Weights of a small mixture-of-experts language model, trained from scratch on English Wikipedia: width 768, a variant of Adam for the experts.
Below are experts of layer 6 (counted from 0) of a mixture-of-experts language model. Rows are named router (the router's row for the expert), gate (a neuron's input weights, with its number), up (a neuron's input weights, with its number), down (a neuron's output weights, with its number) and show model dimensions 192-287. Each number is 128 + 32 x the weight over its row's rms, rounded and kept within 0 to 255. Numbers have three digits each.
Before each expert's rows: a language model's description of what the expert responds to. This comes from a sample of Wikipedia text that the model never trained on.

# expert 10
Structural tokens in infoboxes and tables, such as Preceded, Personal information, Full name, list dashes, pipes, line breaks, and plain and.
router:095158094124083165162116137134092096164149169158136086111100093118133144140101165163143129173165142119175081107085157101200199120123122061133125109171143156161142093141076106144127130144163096103164151100183071121143135216095119087175113181144137108126125131168197144139095137129164146132
gate0:100125148153097142126131107100125133143082106101090144094149148097139129106136103121117162161129081108109133154122069187146130148156091093100117111212161163101167119108147104169171172104109151141137115076173131117139080126106155123106127140198144087133105129164149183138139135116076109136
up0:166132138098125093135151173098146161126095147126111189102123088083092122156117124128059135165097129140175151192036123144145117113117126117131131122133162137126146131080169167124108147095138162150157083092137172080096182170190140076108105099069108120177198047137096162135126123127140142095
down0:059127105120144152177081159174133139136154114177161118103146149123114127151106164238132154120189131105157129180086159131173123193181144140089114127119122117151134133114118093189120160199143165081080106114096107131143074143152148149150074112151200106131097099130120113163127097135117100076
gate1:116122170105088079168147195121127201137134077132116182119127135116153128154113145111170087104148128158079151162137118089079155149154103094101122173108174088115068139087067108154134103098110129120114122127106158108157180107115192127104150172064143129121068106080157110169124163151175142104
up1:147146139157135147120094111137135058091118107126101124099078137129113119173138107088081128142124111138096170090140103112119156148144116116118135144115144048105088072084094094157163094071129172092132076155155164094192095189101089169092158095143081165109173072138190120141100154111201102082
down1:066186137158167155127117151148120141178160102169135102083143161109141113138150122158082086068145130168094123061170108147102105144167048143100094102089106113141109149105143152160147152151135123217109130133149119126180123134078122106168133139150113116061106096103052127148149134099170150156
gate2:142168106141094075088190092163118140117097037141141098131150140149146135158169178139094163143093083117122141112128115171102112107174168105134101140147129118051179160135162166127166131165122104103150160133140139155164100109154136128148110093207115145091185104108078062116108084141167103145
up2:112136125137160129182166166119145160169083103173180122123151066115070123136142100048126098125184130116132135192082081094130131122136148163125191129143175150151109144156114091142119205169148114089153114154125161150156181113134138114095142197187094135183089114108145114136108093120141117100
down2:125181126162164139161108083139141176111167119152113133086080122103114124146135136135070117144113166128138172110117104129088118131149055102169073144106132099080109126080083100112124077196125134138160123121097097106103187119134129148126058148109111105121122090076051144098106101130177161105

# expert 14
Early pieces of words split after a prefix, hyphen or opening quote, like vice-ad-miral, sub-ed-itor, Th-istlewood, plus table pipes.
router:148169170125145109128091192099142127075162119148102126110168108135092184085103172105053137117148133124120028125142114155150122078150140157135152153085098140046096065111150158111145106093153144072139091033084086090142166182114056116125098089097150113119170201210110163130084151127170116095
gate0:075164129109058112134120161204174124100150102156106154154058174156124123119091089126109111140200103102149160135154159158101151098166152122182083113127133122156104100117089152101109113101113110124117120075110167157100064123125092099108075139138092100137155120125105106097174112154129138108
up0:108081167165118203145099158108143118115142145119153125118089123150170168102187130144126133087125139152130101100096148144156094105141124091148102110136141135125144166092176073161074130117102166126151148169106116116140142161099136105088131119096151089047120127107177123186148165179177138185
down0:130139099126079108108112122147139121096106216085080145146123120122111136109170143163156119202166075152140107147142190109116132127142161152135142102087206101129087087066136048115155134104114077129157102141148116098113103097129144204130108113133171152106063114084139137082064074116152144136
gate1:048120141116089130054099185157111134180075157116136127153130139098108090119137165124110126068137157091157181132182159148126121101130135099092092162164111117132086134148104227130128164104129097060150159117140098120112113104130140144126129152142138168133174102128099135163061145106113124121
up1:110118106096138157118137179100114131126152101128162154081135134104148138094130137150114094124030167146118132067152119055109122085090123162131136103140164157151121138105171082173117118141152105176140145128097148151174129169098128054128098141054198074155130178160074095144109112150128185152
down1:142184116150098095109146124134157087139110137130081134152144097128116205131149136180133155105148107110149100134149164160066144166154141132103133133135098121123159145109115128138136090151142168117105087172139122171140102153127078097136143116146144129124151141079067091084168107133083132150
gate2:107071075122104069051129134119149156192130127114184161138182143189104119127077192148139119160149104082132131143096063139152129164137126087084125078103120103103128174125116154138095148146167101161133111139137130136172115159158183144119125216125141077216123106128107112169151127136094129105
up2:071215086115164142078141044132156146143157211053133186131152140141171114158166148114164143111065158120142101119162109090109133142140140076163151097131125127113179114178135100161151127140155155163080133118136169117170149148183105139081169158153127153118133158182134116099132150151085156065
down2:089089128072154162138153117090121176160152196073133142153095138131174138128130115179079126124130145163083109078081090091105138100096134157099143125137114101103126142120116150156130101136145069153161123175093133143166132126076128128115185139130106115144138149125066146104136123130119174114

# expert 8
Nouns and word pieces for buildings, materials and physical objects, such as church, stone, glass, b-ays, often in architecture descriptions near coordinates.
router:125139083111168101133108128143149153081143139111207151091095151157118088124090104068203172116192153119187117130084158115181124156110117204117185122098125193144176108127120111137063108176163125121086123169100182097134116125155176160056095099099112137112096113127130111129098171106111080081
gate0:179098121151176124144159177119089125110135121173138148116092135097101187100130115088115166132120205102154131155176130165117145129123156174184153187109118139115147113104095070125110107133139093132127122130149097063111094093122151212090151106155093050116086151179157119133188066126181081078
up0:173135175146150157143084138107093128133104126128121151104126120147137159137144151112124111232153130129152110130102120147047126137136106096115159165121080133150153182098098108116144141091091159155122136162069161150118079099123109082179129173187085153142117178133139133167154095144058087090
down0:108157158149163082114190122151142139131154139134149118149144097095117094149134161167126118141162166127117176092121089099080135116112102132143133127137182118138149115058210128116175069097161153071104120152114117147158103096162168130090080100151124160175084147139125069055093110095066165115
gate1:173149207129123153148162160157171112143113154123057125160165166121125144154141106101166108114189148177158115076079107133177160121123037137108106118128147082089104134109146197167102115127108149112191108128131145110153195109106116092179150073092145103156143115162160117137150126107141079142
up1:131069132135105121094091103115104148094169077135101128134166093150050100078072190064168116099143131149083119111107104122087154122097104069074091155102112133156172073133132139126136054131127092114163097116123101125127150122113127093118103142156107103153149089099104092083082164155199070191
down1:148168160170122141128116149160138168105141177055130189148127098075152076133142140050098175147069065128159062121053060110140132129192146134097131156131152096121109089099097071036132092137124099168102147123115156154154163157154131123148209121084062151140107142129184163142120152172170129126
gate2:132108128155096191101080156089106081112042110105153128098173152089163126047090113159127094113129130127065136120168115118168166091176118113097093091111151143188096085076103140093090128110116166131134183113097119116121108148163062162150063129132160092097110141144095130092094090153200108113
up2:084145094132070219178132126156112128165118114157089024153163071146149123104106119143150105145143164130058102199122156080170101136117129115089112132102120125100222141120109127142114123075083135159098158128142113104128088132202148140087113170165139120157169149171158131133136073074216139083
down2:108084088105094127072120148203093162184085075155171119106170088085160170089127185130105135159181143125167130163159107129116121075130069141127121149059153112159113088136162105118165071127169181159132126141119109154128125098127075125114158118128139117198123127117121124050188152114123117104

# expert 4
Prepositions of place and motion like in, from, into, at, plus colons after County or Location and coordinate separators in geographic infoboxes.
router:116134116129148128072148107092139167087104119108199133074090150165108141114134119155129079113143086118109154102165121181123103111153145119175110153154126130118173136156156118122077120115149140140180136132085127141116145074144130128148123099151123163102062077116155151113162155105120128173
gate0:124128055118126146117121158159118121102137109131115075042107147154167091041106139098185108146151139156157136113125115137164187175080142138164124149131102102175108173092121143112116163095086154095121175107182161102126085105124142129151156128123090111122095115103175139185154132121087188122
up0:177138161126137126130138134135129101105171165094139130120137130156161141152069092224137173147051122168113133086146103133075131102105196172176067156116098122175150115123140122099146102061098172087089115166112163151118094064063134113156141101143091140089139103099131141181158139108136169132
down0:119133091128111104168133142080105123126096151128116126084214117135130124159150128069046150151058121146123144161103109118072135157085163142124161118146146143093113161152246157153108157117103127106133102109070084186170112172135103123088175116134087095060133129100191108079132148126149127093
gate1:087127138167126051169122141080101141125154044118126143132095121034099076139106137148141158145122060115162132143128113159096112117134119105118103158147207122180093137132114139163119133113080098120149125129126133089133196154065187103160149167195182154062102142166103108137108157100133114074
up1:123133080045200134124107111092188131125178107126129158095132160171117120077152188173074111152166117086112135124191142153085089083098157117156109090158145116140064141097170144126131123161163129105147113085131107068165088124107131135142131103119052174149143043116143129115182095040134132114
down1:116148173114065085085149156151204129171150122079179105156092068132135076131066107116159095080091134117082130158097154178135121120152180115118118198176111191084117112146128141136115174133098001159140132158144200149082136108115150144120209147117122175075168107157150096092069107084145117106
gate2:119117166172129107140100105114153133112072068100015155113166149128110106141115124094129128075165105120146109070201107135083117086157148170106155130163146127103146158149067099112139107146143073113146092171083091173134054115094163153108123193111158137157108118172131166080186122120120154136
up2:131096120077218091099116143121161169112079130080127176114117076106089118153104143099163072103040118076133111136159126116105145087102169101155210086130096056151126122091133154084176089141087109101118100140128096184051145152099156141122122144129125190132099147090148165079169168131092156092
down2:109071130178078129161159063128151109169098196173133094134093127113169196066173191146092122158133181156107122167107109064112112164055120112109110144112144148097155090113076085136094177144098075098103090088073132115100146154130043156167160089122076125103117134168073103110203123147165117133

# expert 12
Biographical verbs like died, born, appointed, retired, killed, plus inner pieces of place and personal names such as Cambridges-h-ire.
router:126116094099110095179121144135125159150137100120076104119140082116097160163109089098178188127126101132149161101128146169138159086109186134111111162124129176153127148166170109162135139081126141132122115169140142128141135100140092164147098075153094139078110063091134045100134127133116105128
gate0:144126143152125129116062134189097137146098154096111140119110155107159114114084087089106118057090145080080153165158140130138148085097166114107111196142136133114144164100121089162122130125101185117150057103096112174126136162093167109122112122156074133147081152177102155108195112109164214179
up0:124152150135160141192113115152117150090091104098102138092057136144123114133086126102113172102178089124067142182129120125074159156121158060137149130060101133083143148137171105156166187119152173114090107127086139149149110180144155165155152122085138116143143096137144087065131116115166066159
down0:173146138125101105126124130068048132176166127082121152103150134161098096104123126100168087142077163107146180109150132170130099102137092115160045131136133193111109102104143084100095127129141149102137175101142112163140123113108153096095150161091126068086182131114123065134139111136123142104
gate1:109076122089093104174116137127121182088124101140210101143144155115123109142111119165156111170196119125138184146165092106156121176141096121129143094097110106167164136116137164107124099136146151096055120175117111128065105144126124193125097092170163137124142084150133153150125104119078166097
up1:126147116098180096128081112136152114078114143114166088098118140127159188161149161138093072093140105128182091126159056099070155126103111128147144167131110103086113082115142104126137126103077126140154117111168172116155117179139081121136170164110094031145112149127140117130138125129191074124
down1:141082108089177154110103135150105057076151161126168127149098094133120166132176124108143142059122083141164134182236067128148082134121196113148142077117151115092108116132143176079082149107073162140155110129077119203124149116171141136112158076079132107149109095154111139146102107135136114089
gate2:086139178184159106082146088081188112149112156137128136114119129138102099162089158078134123133102173096142081159125133178168056092134168125095096101187079163125081131179147140106129129191112145098153108141167085151134110235147136155122170133131166105129116092165150100172146120147062151118
up2:085103140159148166160060091085140154098116202122087098139134123105119156186182116118070083105116094157142124157115113146176072109099138161066173085097163119091166098102084161138115100117107072126110086096192185115196142134155103106124145091104118152119132115142153159127118101160143131203
down2:182065140111122132132110162103088166104089157150122159117177075097096159126103143066117106149133115131148174145125118140085100099076153145155160140092131153115104139180166069110137097098129136136101144212108113129126142163125187117114140164161131156156146133146179137148105135157133168091

# expert 7
The prepositions of and for, and quantifiers like many, any, few, often after as, is, one, as in one of the best.
router:060129154111153194124168181114142055146153184076124122146146097163134119086129123129146163086105074185108157169145129110147173159090111107182144096132073121099153073127140103176149102202130169168140105104107158140122109109191112117161120148153094185156126179116137169161125108135087067205
gate0:168094105112096121136086070122115101159089103061138111116092112131130116069076142064143135121151135105135109157137154077116067171162097089134105084105140134132103109070111153177148168054120090118095138091071143152079151162097104083143210119105158112121191121182166084104142116112156106103
up0:176152121146120123067146100095096139127068050118115156165112128115111160089105078089104119101171146117140121117154112096135161132065073131129120070145138141153111101139081166161123141080118134065106134106073132145126108099123100111164097111129122124125073166174114061099108140069100082120
down0:147167116116067159129165099113059113129148164138092067114069142181149121155174100178165092141116088146118109083081122168144122124101146150095126154136099162173098066103094150157136121088089135141180097141149174078161158093164107141114147116140141123158116103130135067126133162129093172177
gate1:114131114090107087165123078193156134156177112128143122147070103161132116134144082140151135159109126088125135114202159137099161061070124156203096156169160100149130171127094090114100135172085131151110111121131086141161153161118168136095119107084104079141093116155137146095179166109105083088
up1:158203120144131132079160105113093121127120152099109128150148133161107181141138123087125132107213110134127126099155113127147135185117064133115176128131169143172112175106098174111108156135174211139156080179138090153144115107097176065194093084162119142119145185182144151109116136157111076188
down1:153117156137171129111087164131156120160077132164103130103193152132112160125095095102198190121121112065094128144140086097085135109101102132077106159173093134110102140132109158062096136118122144143163141146105162097180133091086199081143163065089171122104123165188196168088117100128142098121
gate2:124121117145106117135113081134129143131090074124091141085166108089091104154148116103146122155088138127107136145132123124148102076119173229157088072153104054094156130141106176169180122167130058143088126144163082108145151136112163134169111171044156163058170099156128172091119160163177080104
up2:125091171178108148165128082129074173123147089097155087146179092155127102120165214116120132180103092104092141159099090073063121148117109172143107136120091134143075149168118182133170140077108092138157148087170096120148113178137110150124075152140125117092081119194133081167144086128178134089
down2:081147179145047155088140135108119076162119128161151131160121143169129125129098075156112170095106112118110088112109179083130096135177135141141131096181117130150147079115143131160113161062171122185062143139052134172109108069124168102136097117032099171158165162167131148090159145109168119139